{
  "n_layer": 12,
  "n_experts": 32,
  "moe_layers": [1, 3, 5, 7, 9, 11],
  "router_score": "softmax",
  "normalize_top_k": true,
  "balance_bias": false,
  "groups_per_token": 2,
  "init_std_router": 0.0106,
  "lr_router": 0.00101,
  "vocab_size": 16384,
  "norm": "layernorm",
  "beta1": 0.9,
  "beta2": 0.95,
  "seq_len": 1024,
  "steps": 4815
}
Below are experts of layer 9 (counted from 0) of a mixture-of-experts language model. Rows are named router (the router's row for the expert), gate (a neuron's input weights, with its number), up (a neuron's input weights, with its number), down (a neuron's output weights, with its number) and show model dimensions 160-239. Each number is 500 + 50 x the weight over its row's rms, rounded and kept within 0 to 999. Numbers have three digits each.
Before each expert's rows: a language model's description of what the expert responds to; "comes before" lists some tokens at least twice as common just after its tokens as in all text. This comes from a sample of Wikipedia text that the model never trained on. Tokens count by the router's weight.

# expert 24
Line break tokens after list items and table rows, section heading markers like == and ===, and some coordinate digits.
comes before: "-", "|", "\n", "=", "′", "==="
router:464505571554538431428474432473462530444494536518477577487425584410580518519486539519426530412560441461518472481530431469529524538487509410589503510423571539502457455490511584480468604505543523404572541502467526345479493490531488452474503529
gate0:483508507564379474474503485463606568524459576427478504527468517472482425521495460486549456470506514464423332448567426598605521563497537550589524478430427570548532466441473558444462452459511513470501405482539474535523447560497451545539457459
up0:443529516525439581657478527480487482549558433502454489484605575454500528458549528524490512493518425398427526527530484547547509489507508475478511559542506459429487537509526456446478437423540535495532583547533597534400524562473465474480565499
down0:523477585549560461522453576518515568551532547476426443550476567502550525404441512529530571527445465497495492451523465475456601513513534439484501553485483482543516486481525416448524549376501490471484523494586478451481441369502527489494499477
gate1:483522541504538497540495489619458479470490466511523503519475422540526507490553589554446507483436560513583499417518510466528529497478537444510515437540619433379501507494490495448480563533586476531578373578453521454416541485531532531516417455
up1:519453427444475544556430534563420537553485546441467476580580469502403520595505474461478485527430480569540544477511589569550475506511498401371531399413525481502497548500547480479535562506521494512462591501446544513438432482569557450521515597
down1:506514568446548474568505481581526516550466515474497438528528499479548462467546492515487501546501622460605452548555543492514495513374491421547500432509441474508475433479442512530464428510455542522459430458561436494536560512513498410507514540
gate2:492495444489495461513528546482474506438438524504583483471523494481569519475505527408557503504526534522558508541413491545527455560532413487530528549559471470470554541481541548518466530505421548430479438442563456504575468365565530545477514482
up2:510508439523536489437517534463577528564503529456479468484479518469459462520472524472493537486534545474517527506426487499390477432470396539576486504541533538547573507558540624574528479496500527560449528487504500527450459487462547543537528521
down2:490495589491575612521510504504422535546566488512556497442460552541509558504530467571523554488498518580449468502536565489519541575568512521449498446550469523446454497489489487442485488497502506521401517503563519585435624526557516487472491532
gate3:397512510526608509531644486534430546577574498424539513610563412471371467476519481604427479505481452570599475547481500502512505583499375480451526531467566446493528568526469532455486443584548461451461467451455452514486456460574469421515520496
up3:496476434469507534499488526565475488449530461512471441455480523472477532466614426534484561514418482590518545436530541425374520526459550440564482617494518533478487479573539625460501571553509516434456417434513511523472465550451446383508512418
down3:569531631463456423419485400475467420500549567579589447487464528554483513450463507533513422419490542487480482598494472581532547460375471500462514517565462543600575490490501594560413424536504422567560504470634390456566522502369526522435486567
gate4:577406477524532557410468481522451513539480518538419503518567508537524515532574437480593579473466485448452592455447600481449565495503444445559524496450557487507429525550518543474417417476483505459514511557439517494514515524509391492516535449
up4:482546432442526498556444439517580557493455559484582412532502446513374516408458548558461527552551454493501520496607493502569393526555468464436533476499368485550573541444585409523538536393558415540475517457512494543423475453551560494558507652
down4:501437455484586489524472597580431556487405599534443459483570509511511521485584521446493566522581462566491557479528486485447463507331537449479551481455485428427498546506562538469507504592454445480558442509576529458406531496461557481513446578
gate5:424514490499541470510544566590531495445455406526506443451534437491494599463490524582488478493514557469490525596539539564442459475459581552595618448449499483562505456455496420516474430520396561488436486437593470574433483439483519441574593685
up5:394422524593544502491573549625531551509465473466496494469533449425532550532408527494380477506423573505543539495455487529379458490478550555509590427504512510477513513475486417502608496581377521544403477469493447544475504434451484504565466560
down5:484492575565526411469477484584520443452577457529516271464513516529517477510480386493519437509434516424486533549495505499516585432437528604411480492428481557594527475487490433529518578495525493448626487530528495402516569447457539513399487525
gate6:505474537434480457539453486545491490482525461516428430441547606514571489465459531510528558563490490608519507425471519553620530519482500421516534523527482460425535593416467473457526507451555455476428391518485525525461559500419514541619480444
up6:543526450508540495461507517507480515491561598511605499566471466512411420504566424464500431474556453498460440675476411507512479460471497578518596475501472496532473510576419565437519533554453468527492509527574463501545461403573421545431513455
down6:503550475516453565445455568531495501468498498490517579408559549496522598472426547443553503489481565570489493528528462403452494627381454474451490571460638484496479529546594539531514465434430442473498457525510508528517473524449488417524524561
gate7:403457554620516534457523476460518511459450485460490517517435445492504503520453462494578430484428480344443571470491469573534542438453434486541496509400597549543466491466379554542553590483504487466475494534404637459542511416502462593533585517
up7:511543508472518537518439446536480431521631484532497493499484516503494504533525509616524534522499456504575533430483524522574511600613535453556477539421492464506521502461572518581439544431513461497540517545485545512445471548616578393422527438
down7:613491526541483466539525452482515493503555546453559455492430500506475514536551532570491445582475441544480423554474449399419459467565471437358545541552473529434485441443528545489425548517583452433431587538453510500475568500455408464439556459
gate8:603456533491389532483425539501498428482516482571475489519417481584620479526562537488506469511486576384455506549429395548483537406511578509495508443534482527452498481466498440458449509459504539490472504533575483473429516511465469514523537503
up8:525493478508460521495582433603433521446450388475504480488521468473538504558491597450419464473509513507576523466447495531373578498490518548550542478514556450534500535522468437506500528575472515498497477555435575527443497498613555479432522540
down8:455539468472474492379535629479498511528501405519488516488414410486502544532537453472501552493504520472543496449457457468505469561600540494484469418438509484464486457528474456411521560486476474465440490482430538475434571588493491527461544381
gate9:501548545388492483491579582491465488523523470523482441540474493472508504440506456483495494544540475477517501483448458522501512535548540525576456515546478473543566427452496467556405432535503509486385546467437503495555547545617456498551474462
up9:478427485602638480509584468408550568516369535461566491520602377475483543513443530449545416523542488517531486488410486485491524529491529513524359548510556526463417522540479474528550537577476514468530506505407588505444467480549522588527609482
down9:518488453529539505463408516503479555552478487473410386397600499526456534520453474519412448469482502433474572536463577440461523442334545663433426450470520483533502483473550437555543586472432483591501422605567447475528409509526423477523494496
gate10:476522494504506450479464559486496534540515546445485519549498528429406409540419504494535520517539501500534501478459534487487497463518425470423529517461528489429509453520535464529502455398435526525536539468523427523384497509551484404437519546
up10:512516415486468497507476532593508515459564541496498457524487547437476544616592514530416486502502539508468453418547570446433533470520605464511560472489551392475473579461417489561550534482534475496558508439504432517466503540438507499499469515
down10:499455578486564495528440501434461559471503398448403452500507540568483522541477590550489479505558487598423510460528499534520520477541527375590437460470508494512456544475485571499508487495529580504476416503560496439521481515616484490496542424
gate11:524525502509569507486533496443623585509571523465499452409590522593512546516480513425503525584504523481430542557530571449486466487556532509587480429606508463508557555521591472436499458545514447500481568378550415548440460480457530508552519482
up11:506566462447466440501513515559519424490528565541490536504464506447506497436587454405576416508445529593476433596518477563504447554554506516514539494496532552537469484610440481481549415536491588520482434534483601484493521519447470397469456547
down11:622536451457495502419518426535521473539496457518467867537539512515509531502462503491564476516493456532528422468569487501502542448729397502536522587497476484489427520527434461504511480461515572420514495485509541449503550490507515547629572465
gate12:556560534506547478469517529457499449486494452479461499488455475536576535533551483512554525496462487517464460591451529504503545498497429546490445497450395427505541493474440497557527533461493528499442426510415502481542561624502465596504477451
up12:535462494473502539522496532488361518555581536445486482562579462556459490539576503467454519499593486504442472510479543454437517433476539593560432438406497502404473507600624446506491484466512515555511494455504513487443492631539608524489502442
down12:480519467412542592515420494559482449570566474532584534515547479548485516441579446490442525549476527503572508478588566463503553587447545518515470551545483490473500456489567561468422554513489498411414523491588508476673432478389556478631434452
gate13:426475506498462503581419546579472499539554553516441486526461500459459447606459361424547556487557458506540492443426439484499524439483549545525511509476527577417448455449458489567498545430564517470529583546457441508414535578563497428462530459
up13:560502473421544486464547536415405554551512501453512460518439511463351502486534515571439449501523514476434469503564431537515469563458505400506538427490550529519588448447563524495572453454546502554494478468435526516484553532465516495546510545
down13:471525513546474491536571465527510566563495512452511458438474503591468552571507565438496486503497533545467497599514482383515492479609517421599414496445433482522521450484507461536535484546559435555396503456535497533477505387551527463481489515
gate14:469539550552488529551426470523511475488447577489593529391493520426529545507447497509499485496500438542494524552500473457490612557546488478507478449494450527507482519442582446412564554508492505511591530540506496458486485505412528662458577597
up14:527451415522503400532510617438480465464560452533490492492494544473417531436447556483446473531528530400527531519515559601452410604499577522527506485526474524519493591572385487528458467601543526517431463507509463486504535476504547471538492533
down14:541515549425575476505425558553557453500454506522572602445473485498461496538508517485492463495610595475496446548453376493406531537659440597537465467555497455519477421518486445350534555581541533554540512549483506497540529455450519565539611524
gate15:480496452523588528474452479485587528498500492528568510481556526573523545464535509505595510487593490484480472483555478518537490415379459465473580487631497454387473570449459640535572470395547420603610482580477497467552568486486592541472456483
up15:575590503490461477477427450484608436490457477522524544485486571552676438519496535536547547458526503497521423472469464563490441491512459564578513498457462540511470513560513475601414516448511486525578449497540521474487390553423440478503585468
down15:517596522520433526500506444482504452460578621394429431577497526622560599521486477502485494474437368538466465466585496599567537537386433512499572499541550569502560453477455582571540461447547508498541477463477589502488470430448471520448510535
gate16:629496486533436504448441502553464425506463524586511504517449572539561582475559487481531501541519467588518452519500477544402460393465535550473552467462608550480422483511430440547548500516574488509512563475569480501355491462467512487439483520
up16:433602568488482497377477492391434488549472544482534526417508579511466635472497500577443547476639521452531457594432488543433426494431428461423529441491462448570535490469531467542481454522499546474466484520536427510528492580476544470444515540
down16:528452486525579502480458462500520415520526547479439665465527551505469515466622519472506583435470488413480499511496515431401457503442471602497442470533505552503518480500552592544529538511511475524523495452505548471620419480469444471482506534
gate17:502488546441505511550517475548440480586353565544465531504514497457474489618452385431471525537559485492476490547431449560403546496569502540604539472518558509512480436533491424468482602518494537497409610460439463505529468544509529540488563520
up17:553422422524493447436575503510400474483451499432519511503506441457469512533578402501589473462518527617581439562463543482428483438508488561462505474557547503566485505553386513484519466520477545575436521477523506494458480518519452500528543490
down17:439434366472565525625449501522447516527579478504487326454517478506513511504513496586594516446470509500551455604462567495514431438360473521504491389548525503538530513590520520499455439506495496416530510481467464509509443524484518495420485549

# expert 7
Modal verbs before a bare verb (can, may, could, would), due/prior before to, and cells or labels in tables and lists like Coordinates.
comes before: " |", " to", " by", " be", " not", " by:"
router:480403561536580452523519556513543492441483489608581605498444456451477509410555494568481580534476430551429462442540540498451611509453466508499474515600492499520394481375506587519512471576535560455547447446516548520619511538579458467485479475
gate0:512577446471591483433521471434410521537474517515540545452439524554447445510506486506530512507535531472389511539550499368514489505435512454466500499462369388472527540447548441542536509481509494481521531577561471402479543508519511409565532469
up0:410556474553538596511413586468481464482559468525491450509527443429510512548429490463454496482373369546465626452538535534574609464486568521512433466492499591441477481541516432516527505472440612619535599552557564488437445492492503484525446548
down0:473609450531407630534556613485449514563407538510561480500530474514563553511468483511473590495526502442481536482463515525566516523331540508471483454554402459498504456446535501452517431415480489514544488538455449492445481522467552553459441459
gate1:465465529481510499542488535507509531490502427403609484521534411539449534490458523447501533456468457550436645528494614506497516493378432532510472441517454444472514435483460441477470499498510484490493577503566453528538553499453511534430478581
up1:522502527463485525567456491503472471538463496560512500525529534561470517398547561534487534592526455529477485460447431498477411483577517536503482591510546509519606402545624461447550478525528499510500534600375487517467553583481513454486545482
down1:577570550617506487451519494523559560476498452541532404459473464477509443471509480521459586506553489540466470509451490583387500551489519579513461519555499572467480506460534488534584555593472543510445447470537485513432400566436566430540533476
gate2:594441480470595574416491530472441511460471445586522470546440482512517527552444446475481447490634484439549545529528467527484567519433524452522536487516536434451481524479504521549496623574517500459468486532486502372581433466522449491460457503
up2:475538598546487474541491462467470490461546489506479444500488513431433591539467467529460462426395499496646449426448539434612463589430438505516498493539587502505560449478539483445433456509542467528549504507522475497481463529545504505536469527
down2:505489486403426441460484617500493539575498450492538484553425396521479505475537534478518493484502486455440465421521429476531438469498505538520508473459519504489434502529480613568519541562529492518526532506560535503534537483545444514584534494
gate3:560477525518483486535565547552450505558577538424478484484439464482516473482504543545468530511527492504560511444509498491536470544440494453493468515429516587455547525444423443475512491439564366442559381480476489552467459508458544429448488427
up3:436526493546491528513396458597452493513440401521579434556389588504523525482492530517485490563450459502507541583421586563484517578542540460538513503529466461409486536510426480500527522545527460449544458546462546475411446559426526459479563486
down3:522461554535561477445460511473518513517598525499534476491489512413481467490477540506557532474461491474502416506437487504534535506533559528494547313485460521398462491499456509522519509429491516482553477562589543575484418483499404548512592514
gate4:469504512523539416448452493496552479588491572498455511501431475484529499542440464547437522553455506487502417537483509509466454461477435480545419547544553494587542413446519404496470432483473494384465465617485335500516547439486556421446491516
up4:448453488515526544477477525494513524502486521514498549461490493553496570517519478502508573537440510484451525400541508366436511614493469602467512579539538477534445535460573544424540478554614587440496503463460463472525546496514548571411483514
down4:514540542488504449482401598462456477459478458511476451512556528498564461500496509546513460484505425521502421499529454526489508614404454553486526577392487459538480499513464455433535491493513401473514420472555446462496489513383470377473401521
gate5:511551452490482451563427474616487476473454407522534482598565515496470491461527487478587542523414408500568589552388483426483537487496563558491455471532453534414452504596542538551479545574475483452499494496542546514473456524498520515515523539
up5:449352500498437507583455437408475544590490523456453450460504515539470460546490534501501487465596436426565549492506398482497382452461511587517476532582542579522507492526401468451447518456547529515595554465564451441497477530496478553516451472
down5:593387370532538481496489503368551483408445467478557481442512545463548530573505502400489472541455431536516511373574608528514422402406446506421541508493536511601578468513518497417495506525442543472509518513444495514502424561447490484512368475
gate6:510362523415468468552498444506563590521473466520510486457521433533463502557443563470491492468496558497467419493455425458529488491483521566534526479551559444426466466568537453473497497581510493493484589537561534531511473534441548505530467535
up6:526558486515450452442571484546465471503454491477575534580468428598570525468399431513513530460498557439564530507490508591572543545495446427524538460523470525475519659412442463547442576544521443513414489467455428398527547451524492401407465450
down6:537541508522479478483489373512524512533554462506452539559491464454472534472478523479524451480512478487581504523506576490561561495310403456501485418636545489549515404525425446487460509478510559508545473499424491487515491509470546506510424380
gate7:410568459443463513471548513515514455471523525460476473416516475532424432533482550496520515558411531538440484446490604433523507458483517559499513459510573493516579465510497466509409504509486488541547519612536458597457466535502589488580462498
up7:449451569523424458513433500540453618506488369568521484531446524432500475494451536524506564611552412499454588457476482559523503451467568543447547465536544571559416485531476478417540506598587477540470470419504600556501428488467537419494495441
down7:390487574502466488575403482412463475495428524458526440481517470557598601493606554403495497456456458478451513536563450592414447561444479491458590504456517554447588445563480450569492548484536484497457462532516550500581437434479565481548556486
gate8:434515519541480452497585485528492502547482435496468489506559518497518474562519444458511441507549457476507500491514415527432388513460562536568439553492403470484511582511507492418492524491519465551530429419520444480479402540528440483492450547
up8:488496567532506563523514460552413439589497485540463434455518562468400514674487573519529490499427491554500460550501429550584546439469490535478481444508363472504475513496462485494493536419468527446505511534582382507473461479476462552525532519
down8:492355538457420395489549572433534466522508526460531600425405471478495453449517456480551422549494513537457469416489509434499482465669513429482485570513589503477440424472500500464436488518495523485489476482441486551506485463507561497477565441
gate9:505475482467552625550503526508410585474419513517476500496519518489528511480399553518373465435497517466488537525492370430484565499442564497492435501514442476469467480459464521532441446530546481464435416523481596510515494463471466454555520458
up9:513562553470458452532499522518440457530559488413398440463521418579498474503466439606557562611491401528505435572562514512542518553476457432547540504440428457598518563560446504417482521570590511506495473450508487491572501395557591594538569417
down9:434573504529548515573470527614516490503496461550539440600455537493516557595543524542529569530521496515496466553544442417471505514683443505510440489456501469496575522537448579538573492516438536545457527485491437450490495530491492430451438440
gate10:443546543471479467516489513473416508460478518474409511612503419524447595498486513541463522521489506436501543460511485450494530545485559416521477446454588465529495437460495552460494474438482535473454466459516523570558506523510557490424386449
up10:544546439485417567511474528556456442478501490531492403436525541487523454548468509460511476499441467511492529492538555534499559485500472583505502517509525466469538409596461524452474442592539502587538472548447556444490466524514515481539514557
down10:471527515533441571487468564498554486493560451435503453494552497511537458367497420535521525496502483457519451413462533519494458528488492479542484570469590616455481425544480511566526495599497518512597442515413453471444550439466486471492495453
gate11:535420551514526520448558526551518539520440557458502504500530480437463552507479487512531390552441550584572505512557481588484465539444513500464488532587539462443543473548481477430488509548492410559475423513607540487461491525473423423624425455
up11:560483478476501475464486444537563475443479528548447529517517492435519472474493482577445531500504576556363560402512506464450514523598508486467402520510582514477584489523474577563593522404465518493555478439535567430443512472511509525504575430
down11:508543503416502614504475364392485603511465464528510424568473537518427478471547478526524461463494546544509560570504493464626479450516496617531492391496473491552448465529435527431496531485477523581547477489446479449494515476370490418542444496
gate12:502487541520537564452479486507469458469473521496504482501562415550532511492475450437506567513553499537412473428527413520492532484519461504502473562488420534482455469530547445452472582515557604550469535623548554447486520483454553485587551504
up12:429516497505469489557537458528517441419478492560581457513501425516459498512495543635497513523493438496555514553463465434458561499435403463508432517475478527524479425501558577489490502522463482463433553493500505568501468470457480418494554507
down12:517568587527489490529414409494505468568542441534474566394489492538486568449501466520468517478456443550619483369476547553572501525611433479597490452559509534488587503452446459512536509468476558454633492499438558529458536533507551529476576576
gate13:451483489497516572500449511480487512536430552439418429537539529470447436561513592514416491500542583552463395550489468363507485492457528553576537543436464406532462427504453489516546483495448543451507487457552454497437524465474516422407538481
up13:510563524387535413509471567543494457549446454445483486505534509456506527505461402402487515514432495516542553539574515496443408495522543578515462528491488487498457516526467466508488508488456498452467427526490501559497483546482561503626519605
down13:589533547498492525493513442485483482497626516472517565553563474509510527475419456478452507407421534454543460459486417533492511586486538527473513483520522527503462453529569412456546493551510556552552480554497493543486517452415418489414555515
gate14:491467468531535541467508539537404453595539505412457461550518481548636443580551551540503493529521432437517540576451444538486511472343623535515534588521501481480500542537501477541511502537512405512537542477526585453507399510410439465443536440
up14:511471494520560415547488468557559485479500443584520568455566674483460501573511522515450539498452443608485466525487578551492476378530469472516467501541508504407577456436534471511572435428430501491529466562499445513518575469575561478466524464
down14:456466469405530511437550581561528555508539545442508503472481536473502431441511556570500468538500568471473509421487521489477571510535514517568516511456431431465450404554509496586496492594457541505551448505554552517514523502352524518502560538
gate15:547615427483454511490508485398511502522509537420473505429498529406638474414503441491526416491514454460573538486497527531542465537461425477510510545606491534497485493473410483567424527450498531512506520496426552548522550547474437511586542501
up15:499410500447585542534472561584461572482594462503477472536466526478470554545489464610608431497543502450500453529521502525641552482442441540489504531454476501396511548497443518470514492469597438540545425428440499536515523477562389519571578489
down15:442531586478523536509517568605466498487471445479564470505547465476514483558474574529542513485502432541436527513501453488500450446573500449461605485480478538383572519387513458526517612491529527440539445453449417502480514522392468500473427577
gate16:535432529448518526476537540463478462480464483534557446499416487417503449453505518554474470456544471430479425520531458523497436505432405555475508504462554445454506505432436579572501508539494491541487566461473455489516518455537544440516444507
up16:457423469423460455496446494524553394522494481437471482544492514462472511477575500525573492450556524446537510521544559454523460514488435509456534608558551576451538500421618490518505522507563493506540556458481561505515436624461511501536524492
down16:519499487463467446562485361466530467496520459477526576462519578462568454457525502542492522360518469558493580469480514518494490512504497479503475524463404479473526463480424620528466551537416483499483510573483496484468503476377485538505452606
gate17:519434611471521520594470398550543526515461424581507518398470477446594554480537572477348434512463481421437497498561551594443493526487498513437497422495498454481460563505553509418604545458565519617614500486433540496496556540460520533535483504
up17:578511558493473542559552539511443402468523446446505540501518518404522493414453514557508567519577477623512465500428549347496501444465458510484518576452539557550454513476422464465523615512543504501527518475431549488505498432478507542446557481
down17:549579446558453637474461540584479552547559583477470491474479510555375510525497506455510489498457460576484498505412492530474516588495564445401489455452562482429490502465519538494485527450499430473487462504506501502461493529531523395418478445

# expert 18
Numerals in tables, stats and measurements, such as 2, 46, 0, and quantity words like many, most, several, three.
comes before: " |", "5", "4", "%", " years", "6"
router:486396472474556523350552477426558556395557433536477342527400549401521491519494486484551421349416374570455593485468448522471543619483540472451445572484529437487506542549536454571532501481546471525540446462512532553497549565455559459448482527
gate0:459492478426409443559560377574496514502443536568544589446558558440516478446466548556502487428438487538408444492527480506474496560474486542428499446467521513515442501557523472466463503487514504358542494488462544508497456544499535517497513514
up0:632438508495351492529447480578466518401633516506553467452454430558504500442540543601428540486396510602581486486424493521683528534385470493446501544572603466474469466511461550497467529514522512467528508505531601460452545498541573465525495574
down0:500520537435560538532461496573596520505540457488482473535518479509588542430463474546513360594490440469519525562530543489462499551514487463494610510523501484516502420482520507526486524508481516491473553535527535494479452505550422442570439519
gate1:565513520399502520493507497526501561504471503479481468513458538500531475470548554497514449464511496474550487495493633510529438497461503489503402532548474591479445481444490435557449394528479540449577559578476521421471529643580330505557597455
up1:509388494427467460513516525505541518463572485527540657526575449480481531518450454565559491532513523507573491531433515487491489497492556519558499557376484493509526536538536505547522510501466529415457476569511470552427494488518463473478588505
down1:477492374594473543538513491524539499451598514438629388428489513458478435529468431497433489512527517523512492519451453527599490564496607575434461493520506526468486556567409563535553373561527460531529461458502433460444510517552442563422536531
gate2:536534505454428509532493529505478448523495523569472388476491607458494424502524533454438507459518464416435542432575580439551468365564575552463446537527534486449516502502608339584519414505469458529520508477473433429446396548531486514551461402
up2:535533485512505523528560465447475505445592534473563428524492433434516548479425456407555430512562443536522463428531534509476485478522521581579482498486440622526515497554441522498543531499491476495430480457495481611479631548482506414554588491
down2:552496587451540549492515542418472396477517472460462513460520491472419492473452452555521456613504496518465500446562592450413564523551426464537423465573531499608430475468512457525482575490521557546607515489487470504434437470451455532496532401
gate3:454471530502557514513450496510466427509479612518439544495561462428515413478414462544415564557558457451603455519451485459411541509481460511638485470461496500612526490536512500535469508512425600542500609485540480556570527513459511466515544435
up3:597454421437434423504517493424546506390566437453542507472460491505412514452450487509510453440496521541465530483508478474443539521430507477348471609557500542470418561554509544418479397483513429468516488476509481490459499529484412455491456499
down3:441539476473437520451520481468420492471489527507592635462476566389544439543412532488493463413560502554441493418504530513577428437260539557480585508566498461518462496511461525519526543521535507457502428523480543523487465472528519562568515474
gate4:465505535602547467445578470409491539566627600475506521505498496585500493497480374473524537446481485540460533457499525525532453527475445516451468523530444565509508412504590529470452483496589480608615543530438584569522448502526498503515462455
up4:567476479555497464502552547470530589528448530416428397496491517433599534405535598476494429505502413379479503535523475466551453394405441578523535545455514537501517439527476521539381515495487506564478478516498413511567445574502521550424495509
down4:502548510465483532503531488515513434448433504453517459564507580529497603519563464456516521437427475521486522544572420450482490445566494552572413580547462462454607561497474538557432461533528490471482456478380466578426468458542543477448542481
gate5:571544524367519560412465492527513625540516427435483523635539587570524463467529451492483499467575447446413546515472495517550498438592522461552439461524566439525496482554475597491495536484490422544509534472507499536594530504522540492587494384
up5:405510591458483491531516450503497546518451478583535513542559535493459496485480531546544467525492540576461518473577603490548486591495495456462472506470468388520489564512495421494619549549485456432541482496435579494547477456442462397432488544
down5:367500392470548479426508507505465549448515478476548490465525435541646455500497533535479425493513539486510471496487488474491521441463542432491497470483500509577451513549518534506536421436467538469475553606374544533456451501466541472479519483
gate6:461574548481582458568539529503456499520470497432517486534509544450537581485506511463469453537580472478468520513598608485463459437416433551458545515486463518450600440481536590536496506456447428508517422543466551479417439507372508520507501420
up6:438473450512540581495502482558531496521490502560498445452495548588468539452454533495486491495441567503481532466475396499501541573470498465572464590588529444517498559491479550415502531459554527496544495495484486548502546444460561498482417511
down6:522493491498519552450488604515540478505546523474480451515520439488490423593544591463569515454479539515522545551521501512495456449525523648447512556502448427485489513420507511522482558499526481454513437508571496467501537442545463493469545544
gate7:486515369552446482550441519450552470506510597499536429480488384531595486548490460418558512467571521496533499511502394451563426493481551623544472516568454529490563425530446514532528502529547503464481478521521448460523549427529468557457505532
up7:498531492541477514489484511393568484503551562505440444554447436506541404400501477501496483495461537535545581439486474559527456536400520439450527466479535501513512464439494543490491480527416469510589576479472481473517551592477643485514465515
down7:547476515575428533468525444408616490420511460489477481419480470573550583548565524516438519537626435491488488532514461533402519547363437416504496485455514489431527448538457474501535485594480498545505496500568489465579513496526438498449432516
gate8:397444473594502494566527518450453491507535553557453493443469512522562447495525546536515470478476493528530499551522429459344427457464432647527475426472557512427504549592571517448482418530405445513465537465503415471599549559539509558594436526
up8:560454365518496527465516550414496448565529449516532512469441521480570485486510519528456583491519505575551458526490495498437517487448505400557571580460609486495574542446432483466542458516494473496437512503482472485599535527542525414388562474
down8:421470413543474573467474513549472517530566482563506466466444447484548479539483611510524522508470528517538547472481511440523507486497415557542481492570523643529485459529399524524597452528513476539448571541474536484570505479447438469577377489
gate9:585487390516530508477437443498411513472494468559477550596547459555499492577428508565466439461593482533470479504475624515466509488439487526441560501466498476528470578519525505554555456466549480521537432504536523560495521550460558478439463475
up9:397423551345463524549534527535459519516444444553579565528535590568492555536513529513501363502451485551468489537562568564492531632556585474459439619486505495479475534474508444408557517486492501478446446492383537476462523405410453447430484531
down9:535482491518546498484478449581503447532501563426431519475508530506433497378557397504529495543536453509450464544535527479443523515459495603543588559482451479536500536410479554469406472476480533546453518435542522493408454588577500474472536531
gate10:452543481455514513500562505518484483428469529493504538454498469499517445477452523446508454488466414548479445496529541483560510562566461466438465528561504614536496456463505454555461448623597452506627516472488577474506527567497513539478526474
up10:361431448481482473506498583479553528499547472415600519373461431482471439474400447466506495521447522459449456509469404427422546451469533596534590473523502593551545508420579572411534489477512470566518547571466433514475482469449384575429487581
down10:440517608442477572487468401521573587567483471398497481552494483485486506465492523570486513539511486458512480598497502424522465590458528459430517452513527479451453468508501481497513496547567474525459448517487489409576571467610424507487528540
gate11:556518552509403484547522484475549488378527440551629521550559485504493515502494595489425523489622529565499632457386541467526473581484514510527435512617450523528462403510494547573533569525508551480474503571497545463512512442514520451521536514
up11:547537394519538423475455416520537463555448535503472447455476480522493497461532498524489506537523432500398533437545420515497479365512515533428488518467515524533505529535472482448555542575615480498501472421490444591538489522547503540494564483
down11:512602429471551447499518440601561463516518520471510507534506450532500496440462534461510511530453460514502438499530536503417573550428414513443555501466544481512503486538455581504481476427528449513462567461519636605635490516481442454483384473
gate12:426519560483482542540476530547579479422409447365509464517485499464597549516448413541504493458501406448592498540516515550523523456573536431505485425443532487486515489590486529558457566516526488540564427538491432576498497443488392525504562471
up12:573571518420446481500453494465480538494611531528454551523343508616545390586494497521466524548462540454466589536506517448555573523526476518554394445581501501555492574492513561579552529471531477481456485446461533420579552642517546478484553469
down12:473501558415517486461577406550490543493450485410547606472528553500474470538486384484467547454443488533431413446504452553497438515436519451461505435507399532533512562600503527480512545529463522490538508476516530502539386484498573499523530460
gate13:492541512453451518564549498542430503422468344538513474437483588463506449446441422453547435520418506451574541425553525564484512565483595508547450464592485553475524452496357477520474454454559508451406522513486497566457596471527579383522442509
up13:520413496543481606482529412564453627546570435509587514584473581430511527572463476515434491477428554518532479579461472533547479496504527490490544492447508438474510556492507540576521470482518563554428439484518480534504427466575502483467460439
down13:436449417475477481515506491513339548600508559523600512444547414499497510511501493502465483555379554471502475468566445471481563471388443546443498408536442422475464514529455458440554505534517537460526435432492486518418502477543635558536475408
gate14:584486459488451526465489518491538446584581593518525427593485547436512455493525510424536560482486491534489517485447489576584450491602536424472481534547471508538428530508517505534480574552493431440543604392582565483514448525620447477502558569
up14:483506479499500463552467497471543512528506514530531528441532436457492510447523566599458539458484509430627497408461438389454522505418505524627495476530474443409503549540529480482526497503440437564498482512475449454509579462456595502604471461
down14:479540508506558439587512558512546530593449558574522584515529555482444570461532594479558407568569489556545458525441482504477462447317524542492547431499467566455496482481532507468552447509541463497405481523459509573453446422443549572485441472
gate15:493421437510403530499526493510520448543431575550401453558415525528457455599566516457556487533543535389466442532525420526382509470504441448502528488407520445560475508493468450519481490503574477537528439583504470488540461538535534582513503483
up15:444509542509520488513521464505607492406478495451519535519645608485428648544416506496450477529405503521522521442441585481528551508505548460477542493500485487475524460551488533428475495550510489559506491532450513536495487531424467466498560564
down15:424533508469500560440492517467522432498409540479438521446468560493421499572519481526473542461551477547531508486496572437382541518655519512516484546499513396558575583484591380554515523490549542501547605549505543490420463553470529441533484534
gate16:520532586517505529444453531424484541461492534437518487607492477425471537507486449598527586504547517493464451501580379579487505500553530412538558402514450534545516428414449361558495519449468473526503473487563507493611463506542452465560535591
up16:657463469590465562484549491523436525539539476427572539565520419464449430554499545510519448514485504508500586548453526496504559568430474565507488537514534459534436562573531524638485632558493441475468504486495638535463469416629478431464498526
down16:635511481447512529387479473564549560528519528520486506480547430457372492551475464508435596508387460461515425481512452502613478569559451429570537486484571518464455506564461459507452649616493525449507485500489467475523507480522500442562449392
gate17:621479454404576450488469420529498447507532551438523473502623428536455545520535483504509473510493425445441540524569537521500487504488528508491475493378480524483516525533556510511465530452527472495475510480491502514530483536477446518469594377
up17:473449473521447512504528548464520537488505460362538500450467543533527491479566499496489467495499511580440576457614570355532509447488403470534555503457457447516491563467500550505584599547533521563539551419512493585397503460477548508416443463
down17:505540443542533502483494579494538517526383464519503440479524476517494480478507504432493455528471524448584504518512451419457424479578412478485513459480542449396570492524526526464479527569509459420468413467482513505565524400511533510526410515